config.yaml
n_layer: 20
d_model: 128
n_experts: 96
experts_per_token: 4
d_expert: 32
d_shared_expert: 0
activation: "swiglu"
moe_layers: [1, 2, 3, 4, 5, 6, 7, 8, 9, 10, 11, 12, 13, 14, 15, 16, 17, 18, 19]
router_score: "sigmoid"
normalize_top_k: true
routed_scale: 1.0
balance_loss: 0.000382
balance_bias: true
n_groups: 4
groups_per_token: 2
init_std_router: 0.00851
lr_router: 0.00102
vocab_size: 2048
norm: "rmsnorm"
norm_eps: 1e-05
tie_embeddings: false
optimizer: "muon"
lr: 0.00724
beta1: 0.93
grad_clip: 1.0
batch_tokens: 131072
seq_len: 512
train_tokens: 701400000
steps: 5352
dataset: "wikipedia_en"
Below are experts of layer 16 (counted from 0) of a mixture-of-experts language model. Rows are named router (the router's row for the expert), gate (a neuron's input weights, with its number), up (a neuron's input weights, with its number) and show model dimensions 0-127. Each number is 200 + 30 x the weight over its row's rms, rounded and kept within 0 to 999.
Before each expert's rows: a language model's description of what the expert responds to; "mostly gets" lists some tokens that are sent to it at least half of the time. This comes from a sample of Wikipedia text that the model never trained on.

# expert 2
Opening word pieces of personal first or last names in text and tables, such as Ro(binson), Jo(seph), Robert, William.
mostly gets: " William", " Lu", " Jo", " Hu", " Robert", " Richard"
router,177,207,216,249,286,197,206,218,206,187,158,251,147,199,185,201,233,199,184,215,239,179,195,209,269,172,214,206,131,187,226,213,185,160,186,211,221,172,230,151,198,174,233,225,210,170,190,182,188,193,188,197,164,180,129,183,193,185,224,181,180,170,208,156,202,205,214,175,227,192,202,235,213,213,205,168,132,205,231,182,171,185,180,210,163,195,206,128,231,126,178,264,150,209,240,252,214,193,179,166,149,204,163,208,209,201,191,190,226,247,215,190,189,244,176,148,167,197,154,180,210,188,172,174,206,195,250,195
gate1,226,209,206,248,192,192,149,199,201,249,206,198,188,167,169,209,232,187,201,201,194,208,239,211,161,164,252,215,261,197,168,215,225,196,229,168,226,210,208,126,238,183,214,174,266,248,217,213,236,167,195,190,189,195,190,183,169,223,281,166,214,220,229,216,178,205,180,182,190,194,167,209,216,177,219,261,228,250,206,140,203,191,212,172,200,174,234,207,213,215,229,213,169,206,115,245,238,220,225,165,203,181,195,179,243,221,148,148,214,162,178,193,265,229,227,223,219,202,183,216,225,219,173,158,161,227,245,206
up1,200,203,184,219,228,187,145,190,173,135,217,209,185,146,186,181,198,154,227,214,200,165,245,161,175,239,237,205,168,213,181,104,250,187,184,230,175,206,193,213,156,239,163,227,138,193,211,165,196,215,178,150,160,160,173,228,177,222,232,194,171,209,188,242,203,221,220,129,254,184,228,183,197,214,196,202,183,179,176,229,211,211,177,175,167,197,211,225,228,128,195,225,234,174,230,229,171,226,172,200,209,197,181,171,246,203,199,199,243,235,247,187,159,197,185,187,201,247,211,207,182,191,237,214,223,135,229,243
gate2,192,213,162,173,274,214,214,219,180,216,171,182,189,188,152,184,237,164,201,244,233,229,249,225,244,246,203,218,204,205,175,182,236,220,237,166,197,213,190,119,188,145,207,184,222,201,244,175,172,184,166,174,155,151,225,210,184,205,186,222,198,202,202,228,163,178,175,229,228,190,213,173,126,216,206,171,175,194,182,185,205,186,155,186,187,181,223,237,150,226,211,276,184,202,132,178,215,189,193,172,228,224,199,225,183,209,178,184,185,229,174,145,195,179,254,250,215,188,138,156,187,195,223,213,243,259,183,200
up2,176,192,179,186,187,191,128,206,181,218,240,165,233,203,197,196,194,266,219,179,179,240,173,207,228,245,200,191,192,140,203,231,142,254,163,199,147,248,178,170,193,190,245,197,205,222,168,152,161,169,210,187,217,161,202,174,204,180,208,230,200,201,209,188,183,136,184,248,224,172,181,245,193,184,214,207,169,215,184,170,161,185,140,224,177,184,237,259,188,248,203,239,225,188,235,203,194,263,192,227,210,225,249,208,174,157,209,194,200,200,196,188,201,188,223,237,187,225,157,125,176,211,235,221,152,203,157,150
gate3,205,220,130,152,193,198,161,190,177,228,232,175,228,201,193,181,183,184,212,128,254,142,214,237,267,199,216,215,181,193,176,198,231,217,196,161,189,172,189,199,234,187,166,203,202,148,218,193,202,181,205,206,200,154,192,193,180,206,178,152,163,199,208,203,221,203,191,137,247,190,221,187,266,190,210,166,185,208,171,238,163,150,163,199,204,186,219,183,232,211,217,279,192,175,205,199,224,145,156,206,157,152,187,215,211,220,176,212,207,154,178,162,218,160,188,214,203,206,200,159,137,157,236,177,186,130,186,253
up3,236,204,204,174,214,155,231,170,189,186,167,201,185,212,208,225,177,226,211,274,200,187,192,131,231,169,147,160,196,164,162,191,198,147,147,180,164,176,203,192,214,225,240,165,176,194,194,223,185,248,141,237,187,239,222,198,200,204,200,166,179,217,189,251,211,183,220,250,177,211,216,269,246,229,174,157,233,207,221,176,215,174,208,180,146,192,169,182,198,211,181,179,205,212,146,193,201,176,220,245,197,257,211,218,166,166,214,205,235,139,194,197,225,208,196,217,134,160,183,219,256,168,162,208,193,240,194,144
gate4,199,185,206,141,182,218,183,177,186,204,181,193,202,159,161,225,198,203,208,178,183,190,233,247,138,186,233,191,157,238,165,202,143,188,204,205,190,244,266,206,219,176,172,155,176,173,175,246,244,230,220,172,210,206,217,173,138,213,193,262,125,184,169,169,196,202,156,195,240,194,206,179,207,182,181,218,158,182,224,166,208,249,193,182,147,207,260,150,127,220,218,255,179,221,205,152,188,231,205,183,188,196,229,181,187,155,190,203,199,215,190,153,166,155,194,199,180,216,185,214,188,181,182,241,145,233,164,218
up4,244,165,205,189,187,231,205,188,201,226,224,209,213,213,207,142,139,229,234,213,208,171,203,202,123,160,186,140,179,185,215,195,188,176,192,185,196,171,200,217,191,160,272,191,196,175,207,207,216,143,223,184,241,139,246,202,242,138,206,197,225,161,201,201,202,225,231,232,221,181,175,165,197,177,178,147,200,161,177,195,191,153,207,258,207,222,246,198,168,177,175,244,182,204,256,162,221,198,213,179,224,174,218,169,187,179,221,207,191,156,184,184,252,248,205,187,186,185,184,144,190,246,241,179,187,277,159,197
gate5,194,224,203,172,232,225,169,224,196,147,196,209,206,206,161,247,217,145,199,200,139,206,221,203,218,171,193,215,174,215,160,179,203,207,216,201,184,187,288,133,255,190,218,215,183,223,213,184,202,222,203,188,213,161,261,196,187,188,215,202,216,166,158,210,137,190,173,219,225,198,223,215,213,169,243,236,135,149,237,151,137,155,227,225,234,200,256,141,229,200,185,230,197,175,200,173,201,162,196,230,192,177,180,200,204,206,201,181,211,160,196,145,196,176,182,201,156,171,225,195,252,233,180,238,206,127,198,181
up5,243,228,181,179,195,147,176,209,190,222,235,194,232,217,224,174,198,190,214,208,213,175,219,186,232,193,143,168,225,246,204,189,127,174,188,212,216,277,251,157,165,207,180,213,201,188,221,200,128,211,187,125,160,208,237,142,224,255,153,232,188,235,222,189,173,175,184,164,181,181,185,242,202,229,234,167,189,196,190,177,182,189,172,153,228,185,155,195,179,200,208,150,169,213,194,183,240,220,161,172,244,234,209,231,188,193,126,197,210,192,150,188,153,220,186,204,187,227,182,240,199,225,176,165,195,145,210,197
gate6,159,208,122,180,207,242,191,169,233,197,221,198,170,184,200,218,216,198,190,212,154,225,224,249,172,210,160,215,211,188,218,204,206,202,174,215,187,175,185,234,228,159,217,213,180,262,217,170,186,198,199,189,181,168,213,236,217,223,262,155,246,177,205,206,169,207,198,248,174,187,219,173,166,193,212,178,206,145,257,164,179,145,204,178,186,242,161,235,249,147,161,185,135,137,226,154,199,207,214,232,198,160,162,242,233,225,196,209,171,153,175,186,223,213,187,191,194,197,281,218,188,175,166,219,191,146,175,216
up6,163,186,223,192,230,210,145,219,214,195,162,160,250,230,227,207,260,176,200,190,193,199,236,187,174,230,225,211,170,193,173,202,176,231,169,167,208,245,188,157,141,206,219,220,214,214,164,211,199,201,184,161,203,229,179,185,209,206,173,196,246,208,185,171,170,228,189,156,195,206,222,140,202,215,171,250,230,201,202,151,161,236,210,206,177,255,173,245,164,211,219,217,254,196,162,143,193,213,241,180,197,195,174,235,231,157,199,168,121,156,256,217,219,168,219,200,175,163,172,228,222,245,221,149,221,151,178,151
gate7,197,205,172,213,222,213,226,222,206,216,199,163,171,234,243,239,206,183,194,216,208,223,205,267,191,178,195,211,228,185,231,202,141,198,213,243,224,175,182,236,192,198,226,271,203,215,165,183,190,139,231,186,168,214,187,186,220,180,197,218,187,202,150,247,187,223,157,223,180,181,170,175,265,190,192,148,166,178,180,209,212,246,212,187,183,213,176,199,199,142,234,191,157,181,156,218,244,204,162,165,216,278,196,204,223,211,229,222,113,210,213,254,250,150,182,187,199,263,206,238,215,192,150,232,166,169,172,195
up7,148,225,175,186,206,158,162,223,187,183,198,163,221,233,216,197,221,195,216,196,205,206,221,245,250,170,193,196,211,177,211,181,173,201,181,165,184,168,215,193,160,234,254,242,156,230,187,184,219,241,147,195,131,199,194,168,215,168,210,181,231,182,142,222,192,248,207,155,182,204,220,205,184,210,197,187,199,185,232,217,216,155,233,180,220,196,183,221,171,143,103,184,227,182,165,190,203,186,258,190,234,190,213,190,195,155,185,219,205,171,184,145,211,227,192,92,175,189,193,209,206,172,190,150,257,225,177,247
gate8,149,243,246,203,226,172,199,228,208,132,195,206,177,148,136,254,218,196,238,230,168,177,225,183,240,200,210,212,196,185,217,183,210,244,206,221,185,155,204,183,188,189,256,229,179,201,223,173,159,178,234,232,204,145,237,137,211,199,230,189,177,203,153,191,158,171,168,201,181,184,208,222,200,235,201,162,173,209,205,156,200,235,151,216,158,167,190,170,209,167,167,232,181,154,202,186,249,192,197,234,236,234,209,236,210,206,207,229,231,172,184,183,176,280,194,202,173,165,160,222,235,170,166,233,138,161,213,202
up8,208,197,217,195,200,205,216,249,220,213,185,219,195,190,172,200,189,215,143,210,213,176,213,239,183,176,169,211,212,163,137,249,183,212,168,146,162,173,220,214,179,223,230,153,202,253,250,227,149,223,168,251,198,165,200,169,243,231,160,137,138,195,161,193,167,258,170,197,152,217,202,234,179,240,203,225,206,230,200,209,226,253,172,215,250,212,224,192,200,201,214,230,211,193,172,177,172,270,193,206,219,237,244,215,160,224,194,169,164,195,193,201,228,222,134,224,206,242,199,222,250,186,140,187,213,220,212,168
gate9,216,164,221,169,227,183,177,181,224,242,225,209,237,221,202,217,226,203,177,174,172,144,177,202,196,246,236,179,200,203,168,206,204,221,158,193,238,212,163,228,181,174,215,220,215,228,209,162,235,158,203,247,182,230,224,226,247,227,254,187,187,190,146,209,217,217,203,251,134,212,147,206,238,176,181,176,227,163,205,181,233,147,174,213,177,204,173,189,139,125,211,173,198,250,156,180,225,247,158,200,178,159,136,247,211,194,213,186,218,201,184,157,201,208,226,226,244,208,166,209,226,171,222,169,222,198,256,248
up9,184,250,146,184,198,242,199,166,143,233,236,204,193,194,215,209,193,215,219,210,210,236,186,248,200,188,178,188,249,211,180,217,162,230,178,213,219,179,187,222,218,260,186,246,190,211,261,250,174,143,184,148,212,265,191,221,183,170,179,198,174,209,144,197,171,170,265,222,242,213,180,194,176,222,157,194,238,237,166,137,183,230,217,219,156,225,173,218,231,229,185,223,183,276,172,219,207,193,186,154,228,162,243,227,191,207,223,210,214,153,224,190,172,199,194,185,234,161,194,187,215,161,195,238,247,226,175,228
gate10,145,168,192,181,235,206,216,232,187,186,204,192,202,184,248,239,144,173,266,185,140,240,148,199,251,143,213,153,217,183,207,236,191,224,224,243,188,161,170,202,180,209,223,218,245,201,188,180,180,226,189,219,196,192,152,228,213,162,144,164,209,203,184,257,209,206,218,198,225,195,143,180,210,204,148,161,188,203,211,225,215,213,200,237,143,174,215,175,199,185,173,153,235,200,282,189,211,191,162,168,203,200,212,126,213,201,238,174,223,156,175,210,203,246,224,194,162,207,202,226,204,169,192,228,174,145,174,180
up10,204,181,188,190,164,220,187,207,201,210,235,180,189,191,232,229,236,207,200,193,203,250,196,146,195,217,180,230,239,223,158,218,164,243,232,233,159,187,243,224,180,150,186,243,231,253,249,188,230,230,223,198,211,226,243,203,178,215,195,214,208,179,128,191,228,191,214,215,172,228,243,180,183,197,282,244,240,189,186,148,189,187,170,258,187,148,225,179,166,239,200,181,181,244,170,168,201,184,238,208,275,222,191,208,188,154,167,236,170,176,243,182,209,125,163,184,244,181,206,187,164,222,196,225,204,193,179,191
gate11,169,208,198,138,232,207,185,170,237,199,205,234,248,199,185,243,211,149,189,206,215,230,210,162,208,181,136,215,226,181,205,190,152,225,171,220,155,183,179,223,184,158,252,187,201,202,212,221,185,193,222,253,188,223,209,194,236,210,247,176,163,175,165,201,257,154,201,232,186,188,180,221,141,167,206,232,176,217,250,224,178,209,206,234,249,251,219,205,184,180,212,235,182,244,217,229,211,183,185,178,199,177,155,184,241,198,223,188,286,141,170,144,236,204,239,190,179,156,222,228,206,156,237,252,223,171,183,212
up11,222,242,208,207,248,190,218,224,137,240,196,213,199,207,215,148,237,219,179,208,220,172,176,153,171,219,203,162,170,139,174,150,234,155,189,161,239,184,187,166,214,210,206,190,175,189,190,186,174,219,167,228,186,231,236,169,189,186,198,142,149,273,231,164,218,199,204,156,213,150,183,247,237,205,225,185,202,205,193,213,179,221,143,184,194,189,192,220,248,198,167,215,215,239,143,253,158,223,190,189,180,194,172,217,217,203,211,152,177,218,230,206,204,222,222,220,175,162,178,156,254,193,194,193,273,249,148,218
gate12,226,235,192,240,208,268,175,270,193,204,191,197,187,172,222,226,199,184,219,272,187,242,133,186,178,182,229,160,192,185,224,189,206,159,218,163,209,219,199,174,158,190,215,220,205,171,175,243,168,175,217,220,171,158,192,185,161,168,198,208,183,189,176,254,190,185,170,238,185,216,236,199,228,156,195,178,176,209,153,216,254,164,182,258,177,172,191,199,170,150,184,200,212,200,197,220,232,199,216,174,255,196,133,283,199,196,205,189,243,135,236,238,216,200,157,223,208,210,192,225,183,224,206,213,196,270,202,168
up12,196,245,194,190,195,197,136,192,204,158,220,195,165,190,197,250,174,190,213,242,198,184,134,163,194,191,194,182,158,175,193,183,253,217,247,215,218,191,190,180,209,214,234,192,215,227,172,196,149,180,136,209,241,212,174,252,202,169,194,228,152,199,219,143,257,209,145,204,215,242,214,215,244,224,206,226,151,190,210,180,172,232,154,147,197,163,213,191,283,166,219,290,188,163,175,182,160,208,195,185,210,191,206,209,146,176,205,198,235,199,224,199,199,205,205,197,153,181,223,195,214,136,181,217,191,167,206,157
gate13,185,219,202,179,206,220,217,293,191,267,193,211,175,208,225,195,214,169,198,195,244,214,205,192,201,205,167,219,143,180,142,169,210,184,155,255,214,209,224,213,142,182,238,227,197,192,169,189,190,184,238,214,226,257,242,158,218,214,214,174,158,223,152,226,200,213,226,225,270,177,167,254,180,251,174,188,222,193,244,197,183,199,184,217,209,132,170,164,193,168,180,207,211,211,169,124,216,154,195,167,190,192,281,227,177,212,228,184,182,218,196,153,192,169,180,175,211,193,208,228,191,227,222,233,216,233,197,186
up13,181,172,210,168,177,218,223,154,174,209,144,147,179,244,227,165,204,267,259,189,210,183,191,230,202,187,184,241,195,222,187,181,202,147,230,189,208,200,165,216,226,187,164,212,187,219,204,221,201,139,176,205,231,208,260,187,199,192,178,171,210,178,223,169,208,249,216,170,214,205,212,155,184,171,174,201,252,209,138,221,256,216,182,205,190,191,209,202,209,256,167,179,206,133,225,233,188,137,220,227,180,231,252,189,219,195,228,213,174,216,179,245,296,182,182,217,197,252,200,232,213,216,219,167,225,156,154,201
gate14,207,254,204,184,206,247,159,217,169,194,207,194,166,183,178,222,186,77,227,205,173,197,249,188,207,173,224,220,184,194,179,177,233,254,177,211,250,186,160,187,178,220,207,231,224,180,217,218,168,138,198,213,166,201,216,215,163,159,228,182,224,229,190,159,203,153,165,215,179,214,160,211,203,156,208,124,225,195,177,212,212,152,183,189,174,179,182,200,161,216,178,209,175,219,188,226,167,188,193,174,202,144,205,176,205,193,179,164,194,152,213,185,159,208,255,259,223,194,185,200,251,152,241,139,199,180,241,191
up14,172,208,211,220,246,175,235,251,196,254,170,205,242,238,202,149,258,295,219,219,184,193,180,174,205,193,190,228,207,158,251,277,205,203,233,155,128,152,226,202,188,178,222,180,171,225,233,207,198,270,218,127,214,200,171,173,212,224,202,221,202,183,227,163,227,212,207,204,216,200,231,207,201,236,213,219,188,176,187,207,192,231,241,222,201,246,212,167,224,187,205,236,226,169,180,223,211,215,184,199,194,231,195,212,182,244,216,166,241,214,206,184,189,197,200,100,204,171,195,176,236,203,205,180,231,177,225,236
gate15,223,213,204,196,167,211,250,181,243,152,234,225,180,158,218,154,190,195,179,206,258,226,203,159,154,279,147,173,226,192,192,206,184,172,174,200,167,210,227,230,188,192,254,205,204,213,213,242,238,183,252,243,198,195,190,209,201,149,275,179,165,176,202,207,219,174,191,147,212,196,155,163,201,186,231,161,194,212,260,169,223,220,209,189,161,193,222,186,163,178,194,173,187,168,133,263,209,197,203,202,155,188,218,256,181,253,240,204,175,186,206,221,234,150,206,181,180,211,196,217,187,222,204,202,187,258,167,236
up15,251,209,234,196,177,162,210,189,226,177,220,156,245,164,173,194,209,182,165,220,224,194,185,162,193,174,205,224,231,264,145,241,223,219,214,255,133,250,203,221,211,186,191,196,238,191,223,184,216,189,186,202,168,212,174,211,219,169,203,223,182,162,205,232,228,197,228,197,250,249,154,140,183,184,239,179,241,187,231,146,197,212,231,244,156,164,173,216,158,206,201,206,212,205,203,179,282,200,150,173,239,188,205,197,236,213,203,198,215,157,129,234,217,188,205,202,151,181,200,225,157,200,167,244,193,180,250,243
gate16,218,233,174,174,199,228,211,174,187,188,202,168,117,169,223,151,158,208,245,185,179,195,206,261,258,169,162,220,174,200,216,148,181,166,193,212,221,245,206,159,235,179,258,182,179,212,222,219,194,243,189,212,183,204,234,197,210,174,290,165,194,235,149,200,176,141,195,205,186,193,177,230,193,167,239,211,145,212,237,200,206,167,219,182,201,226,181,180,209,182,172,144,181,184,234,205,192,205,155,238,168,219,195,240,233,159,177,205,236,191,203,180,247,241,201,246,151,181,190,223,195,168,229,152,180,209,235,231
up16,155,202,194,173,220,244,163,194,258,194,166,245,187,260,130,227,225,193,170,198,206,205,170,208,167,212,187,190,247,167,247,193,209,170,143,232,240,153,241,212,200,183,237,200,194,185,208,176,142,146,185,208,164,218,236,188,219,197,138,218,193,191,258,202,191,172,238,161,186,211,182,191,219,162,205,146,137,237,170,231,173,217,236,180,268,188,177,150,157,183,194,185,244,177,164,193,200,206,193,192,245,189,182,232,202,168,222,213,245,198,174,227,266,197,192,197,187,214,185,184,210,183,187,176,185,190,147,199
gate17,254,224,143,238,204,221,160,163,217,194,232,191,174,214,190,159,196,163,186,195,186,198,237,203,239,139,207,225,201,178,233,200,189,281,184,239,199,191,199,235,178,168,183,180,216,190,231,201,241,165,258,209,199,228,208,209,198,186,140,249,188,195,214,206,174,204,149,191,198,217,227,217,233,233,205,211,184,234,218,192,201,225,227,190,202,172,244,240,153,258,225,170,207,231,213,187,244,227,192,223,217,167,155,180,177,204,230,222,269,231,225,144,222,176,238,269,195,268,134,184,201,190,195,148,203,189,210,231
up17,222,201,209,208,216,240,174,233,232,171,172,223,192,210,175,205,227,167,154,186,231,205,183,186,234,309,207,253,206,158,204,199,184,222,207,213,237,160,183,172,208,240,196,240,192,180,266,212,170,258,128,192,182,228,156,236,187,164,201,231,197,209,251,170,206,204,180,151,218,133,199,183,196,175,214,214,213,215,162,207,230,211,152,212,239,209,218,226,199,241,204,233,197,170,178,186,243,216,191,220,124,220,228,190,234,200,215,204,187,226,193,224,162,258,199,176,198,192,231,241,233,168,213,244,236,250,173,199
gate18,164,217,235,161,200,229,177,216,203,209,225,206,189,191,161,174,234,190,192,231,235,191,190,207,195,265,161,219,225,181,175,185,231,281,224,205,206,191,216,229,232,212,234,164,220,259,256,182,192,233,173,202,183,212,211,204,180,152,218,211,211,140,139,225,120,222,171,254,208,217,216,174,196,184,249,194,248,206,201,175,206,192,138,219,186,182,232,223,182,221,181,140,214,229,243,188,174,257,176,183,225,204,208,210,205,205,216,206,233,184,218,188,279,183,157,199,196,163,212,168,166,219,211,247,206,277,198,201
up18,233,211,218,141,230,213,256,124,230,247,152,203,185,174,230,206,167,204,212,187,219,187,188,199,153,198,154,212,207,138,185,151,260,181,170,182,199,193,243,190,183,182,183,176,244,174,211,216,187,214,163,179,196,224,218,207,199,259,201,201,181,184,148,239,136,208,211,204,210,170,252,226,157,214,209,221,174,227,248,191,201,163,238,193,260,229,184,185,218,209,210,198,236,217,180,177,246,205,164,175,224,216,234,219,203,187,209,190,244,171,239,248,239,204,218,167,242,147,182,174,244,164,157,215,235,184,207,152
gate19,248,233,224,222,217,214,206,189,203,195,200,217,235,189,268,261,181,138,200,153,193,146,218,153,184,135,206,236,183,159,194,200,185,209,192,190,188,207,239,179,221,145,223,188,180,230,200,213,178,180,208,250,184,200,259,152,259,148,243,199,203,167,217,227,170,178,223,198,220,183,208,245,211,187,234,222,205,200,268,200,146,130,183,215,175,208,179,143,183,208,175,252,203,200,209,193,194,209,210,190,179,144,184,208,191,214,213,169,159,180,205,235,195,245,212,166,214,198,207,255,210,182,175,253,196,203,272,197
up19,196,195,215,219,200,174,231,269,228,159,195,155,221,193,197,225,177,188,185,197,208,233,177,191,197,236,196,162,228,209,186,192,242,135,192,215,206,182,154,143,246,212,196,227,139,190,264,225,198,191,173,186,203,124,200,166,244,179,188,177,228,214,218,154,204,189,169,206,163,207,198,223,178,179,210,243,208,194,155,150,209,212,212,154,202,211,225,169,217,257,251,235,181,214,214,187,173,157,193,224,256,166,199,207,214,238,250,186,208,194,148,212,211,187,134,255,225,196,245,167,210,237,197,177,166,170,208,133
gate20,219,233,208,255,167,190,208,214,210,243,169,188,203,157,202,234,262,195,227,219,199,142,157,186,208,184,187,207,175,202,211,208,199,167,138,183,220,222,198,250,246,196,179,191,208,225,208,181,204,180,207,167,199,241,213,151,160,203,218,177,199,243,192,149,166,173,192,240,193,213,150,218,230,183,144,212,209,232,223,236,211,197,210,222,155,152,160,184,179,245,177,156,208,228,216,204,146,196,171,192,178,225,167,189,170,156,159,162,235,131,184,262,230,199,252,251,188,213,139,214,195,164,197,214,240,238,245,193
up20,201,185,202,178,196,234,181,241,202,218,204,143,147,237,166,186,166,188,270,164,229,192,219,204,196,213,223,211,209,133,190,215,196,205,251,165,186,237,184,138,205,191,216,217,202,156,202,210,243,179,155,178,190,204,217,198,191,221,237,224,241,222,191,154,189,212,148,166,237,173,179,194,194,182,235,222,202,208,138,185,218,184,175,175,108,231,218,154,184,221,204,253,195,220,258,217,248,215,190,260,179,196,208,232,229,193,190,207,210,218,156,183,254,246,240,239,171,224,186,180,198,190,222,152,237,162,163,182
gate21,228,227,213,233,216,218,199,176,201,180,187,217,198,229,193,249,206,216,225,203,195,227,161,195,195,168,207,218,221,135,179,177,198,207,205,167,233,227,198,215,163,171,176,163,238,186,160,159,161,205,144,164,212,182,202,260,232,212,222,207,240,212,205,164,190,238,201,187,120,201,157,233,187,181,270,157,175,193,140,210,204,172,159,198,245,229,215,195,203,196,252,225,164,216,246,224,197,190,238,149,160,184,135,213,180,254,174,194,155,210,245,243,231,193,229,181,223,167,230,218,152,161,212,171,210,185,257,204
up21,258,175,211,168,208,229,253,196,180,171,213,175,197,156,177,176,192,208,209,187,185,216,255,139,184,188,235,189,178,186,233,154,209,285,201,249,157,270,258,258,181,233,186,214,153,191,181,206,194,178,189,174,223,210,223,184,210,171,155,211,145,176,187,251,227,228,218,148,238,162,189,168,228,185,268,168,222,158,184,222,196,206,235,164,257,205,200,186,157,217,238,196,172,204,177,133,210,168,222,198,214,190,247,232,203,210,247,158,213,196,221,175,235,231,198,183,200,212,182,213,185,215,213,194,201,186,191,190
gate22,173,178,259,160,204,187,217,179,191,187,174,152,190,203,195,245,206,219,233,196,204,191,186,169,215,190,225,185,188,159,203,177,231,188,261,230,264,248,171,221,194,206,192,213,183,200,235,192,246,132,201,184,241,168,235,185,177,201,192,240,154,229,231,208,222,220,164,185,173,210,186,180,172,210,211,214,215,187,179,219,172,183,217,150,155,209,248,153,196,229,219,198,130,194,212,170,224,202,248,246,205,169,235,145,204,185,244,187,237,153,180,245,194,143,180,200,198,220,233,228,111,233,148,175,187,204,191,250
up22,237,211,239,244,187,199,152,194,227,190,205,210,200,153,203,208,176,208,187,179,234,185,155,161,141,196,233,236,195,156,218,240,207,195,199,269,175,250,265,178,199,172,173,194,185,151,185,136,180,219,207,193,245,164,220,164,174,241,200,178,195,226,217,219,222,228,214,216,178,237,176,207,214,207,198,213,182,194,259,178,126,150,203,166,201,181,215,207,199,188,195,172,193,193,232,115,220,195,209,172,173,210,272,171,174,213,256,189,219,159,219,235,177,224,249,245,214,227,150,206,212,216,225,170,159,207,186,230
gate23,117,151,202,150,215,202,212,276,145,236,176,220,219,168,145,198,205,193,203,184,181,229,191,211,199,197,240,229,207,212,162,234,203,232,188,204,232,207,202,145,204,173,235,276,216,193,137,194,174,225,173,170,142,190,167,243,211,219,230,215,193,198,184,189,172,223,216,160,208,223,207,126,227,191,167,217,253,205,177,210,211,210,173,186,208,140,216,229,189,205,209,218,178,249,152,159,244,229,180,172,196,202,227,186,246,184,165,186,230,162,172,186,184,221,178,196,190,245,182,184,230,178,192,219,140,202,164,232
up23,213,192,166,240,189,225,182,193,186,183,221,215,231,218,220,186,199,216,137,170,149,115,272,198,254,149,211,233,197,220,170,187,288,169,183,232,223,191,190,154,180,245,155,174,146,158,217,223,201,182,166,215,213,164,202,179,215,230,170,241,205,241,224,209,213,216,189,217,225,227,169,218,191,183,184,168,169,173,243,188,164,173,227,158,186,230,236,179,189,246,216,193,182,151,188,141,170,181,169,206,167,199,187,184,176,237,231,184,186,210,201,175,161,188,271,220,194,204,191,217,157,173,234,195,187,163,220,221
gate24,187,165,195,142,163,237,213,222,159,240,195,209,200,181,168,216,192,233,214,203,193,141,213,184,209,278,257,190,182,196,201,256,210,205,169,230,224,208,218,172,234,213,208,200,186,206,242,172,247,134,291,133,204,181,183,171,193,215,197,185,176,202,225,240,228,205,216,193,210,142,168,200,179,158,193,236,190,214,214,245,205,216,175,193,191,191,227,234,162,222,195,191,202,240,209,256,266,204,152,225,236,175,198,175,166,213,153,180,185,234,203,216,190,192,177,227,251,207,200,194,184,198,235,143,183,248,191,261
up24,182,251,189,202,139,202,217,221,209,231,153,179,195,240,219,200,203,197,193,224,236,185,149,158,191,218,162,172,171,220,217,219,216,178,178,229,196,204,216,221,200,180,212,210,201,220,189,157,193,194,185,171,232,155,206,238,172,234,185,158,224,196,199,186,229,212,209,203,211,186,247,164,119,166,169,140,193,173,174,220,188,197,162,193,236,215,165,197,225,198,191,179,227,278,186,242,171,219,227,240,200,144,119,197,171,258,180,246,239,253,219,175,222,211,181,198,159,190,194,171,154,197,226,214,263,253,153,182
gate25,179,195,195,197,232,226,180,195,227,203,177,223,183,195,200,218,257,157,212,202,158,226,275,204,198,218,215,238,253,201,238,231,181,170,249,190,228,143,190,199,259,214,216,253,218,189,214,222,177,241,192,213,209,222,180,140,213,212,179,167,195,223,150,250,208,153,208,234,205,134,161,228,190,149,239,190,162,145,218,209,196,214,168,224,189,236,219,177,188,150,164,168,180,279,173,181,213,177,244,204,200,226,187,235,173,200,245,178,201,164,177,162,237,233,199,227,190,260,159,231,223,201,195,227,180,196,173,195
up25,234,213,200,214,202,182,212,206,203,211,155,159,195,166,159,244,215,214,208,167,237,198,217,191,269,192,195,196,192,160,217,207,212,199,241,206,193,165,202,230,186,216,218,201,216,190,199,193,230,122,197,141,171,168,193,187,204,167,224,222,202,194,184,119,209,136,184,204,268,175,194,192,152,201,243,209,183,191,193,178,164,177,189,253,195,183,131,203,247,191,152,204,243,205,176,136,210,171,151,222,193,190,235,217,289,216,249,209,207,175,197,169,181,209,200,182,138,194,162,220,153,157,207,211,226,159,189,171
gate26,259,240,228,184,172,185,191,180,240,215,221,270,186,217,196,250,193,209,204,190,171,231,203,168,205,190,232,188,203,192,212,152,137,215,114,189,186,229,183,222,237,192,238,201,148,178,207,227,135,204,158,232,184,203,204,234,199,232,137,208,165,177,155,204,246,258,194,200,268,199,166,155,206,196,217,172,226,189,217,188,237,195,207,217,206,199,191,184,176,210,205,196,194,200,135,262,226,209,177,205,204,221,194,221,204,189,155,152,206,164,189,194,261,271,177,204,186,192,213,172,221,157,169,217,210,223,202,142
up26,175,180,244,170,218,177,205,224,168,253,227,212,227,243,171,195,220,223,264,211,180,205,205,223,182,205,200,250,196,201,217,221,199,214,242,177,204,232,248,146,270,176,220,193,198,212,226,177,227,219,211,185,191,280,203,169,221,227,200,236,228,207,227,217,163,165,218,151,193,155,150,210,215,228,200,172,224,186,238,244,149,166,237,173,235,118,194,257,145,196,217,202,234,169,207,138,149,185,189,202,193,179,161,199,184,220,173,187,210,198,183,255,216,192,206,237,210,210,182,262,221,220,209,243,213,187,178,179
gate27,161,218,265,152,189,249,214,236,217,213,153,215,196,161,213,202,226,154,194,218,288,227,174,198,177,175,191,189,209,208,199,212,206,210,195,254,226,175,247,155,207,215,207,273,136,185,225,236,189,196,222,200,261,239,156,195,166,169,235,186,227,214,157,178,234,157,227,187,171,207,183,236,179,200,211,225,147,239,205,174,170,178,192,203,259,235,219,166,170,224,187,220,172,227,192,177,195,221,175,185,212,177,228,174,195,220,234,177,223,206,197,220,166,173,223,208,144,244,245,193,182,164,251,155,202,197,235,233
up27,187,125,193,235,135,259,165,166,194,189,222,183,216,185,251,161,229,242,230,186,215,200,229,231,193,212,193,221,232,169,192,231,242,205,220,156,242,233,174,189,180,198,256,209,227,155,169,169,204,222,164,232,244,188,273,161,181,186,190,217,177,157,182,202,194,139,189,216,174,198,218,146,199,200,182,186,209,195,175,202,217,173,159,219,177,187,195,225,257,224,199,228,238,236,239,224,211,197,221,164,150,171,220,246,151,188,197,222,213,182,201,227,216,167,168,192,192,147,168,164,157,189,239,249,191,228,163,176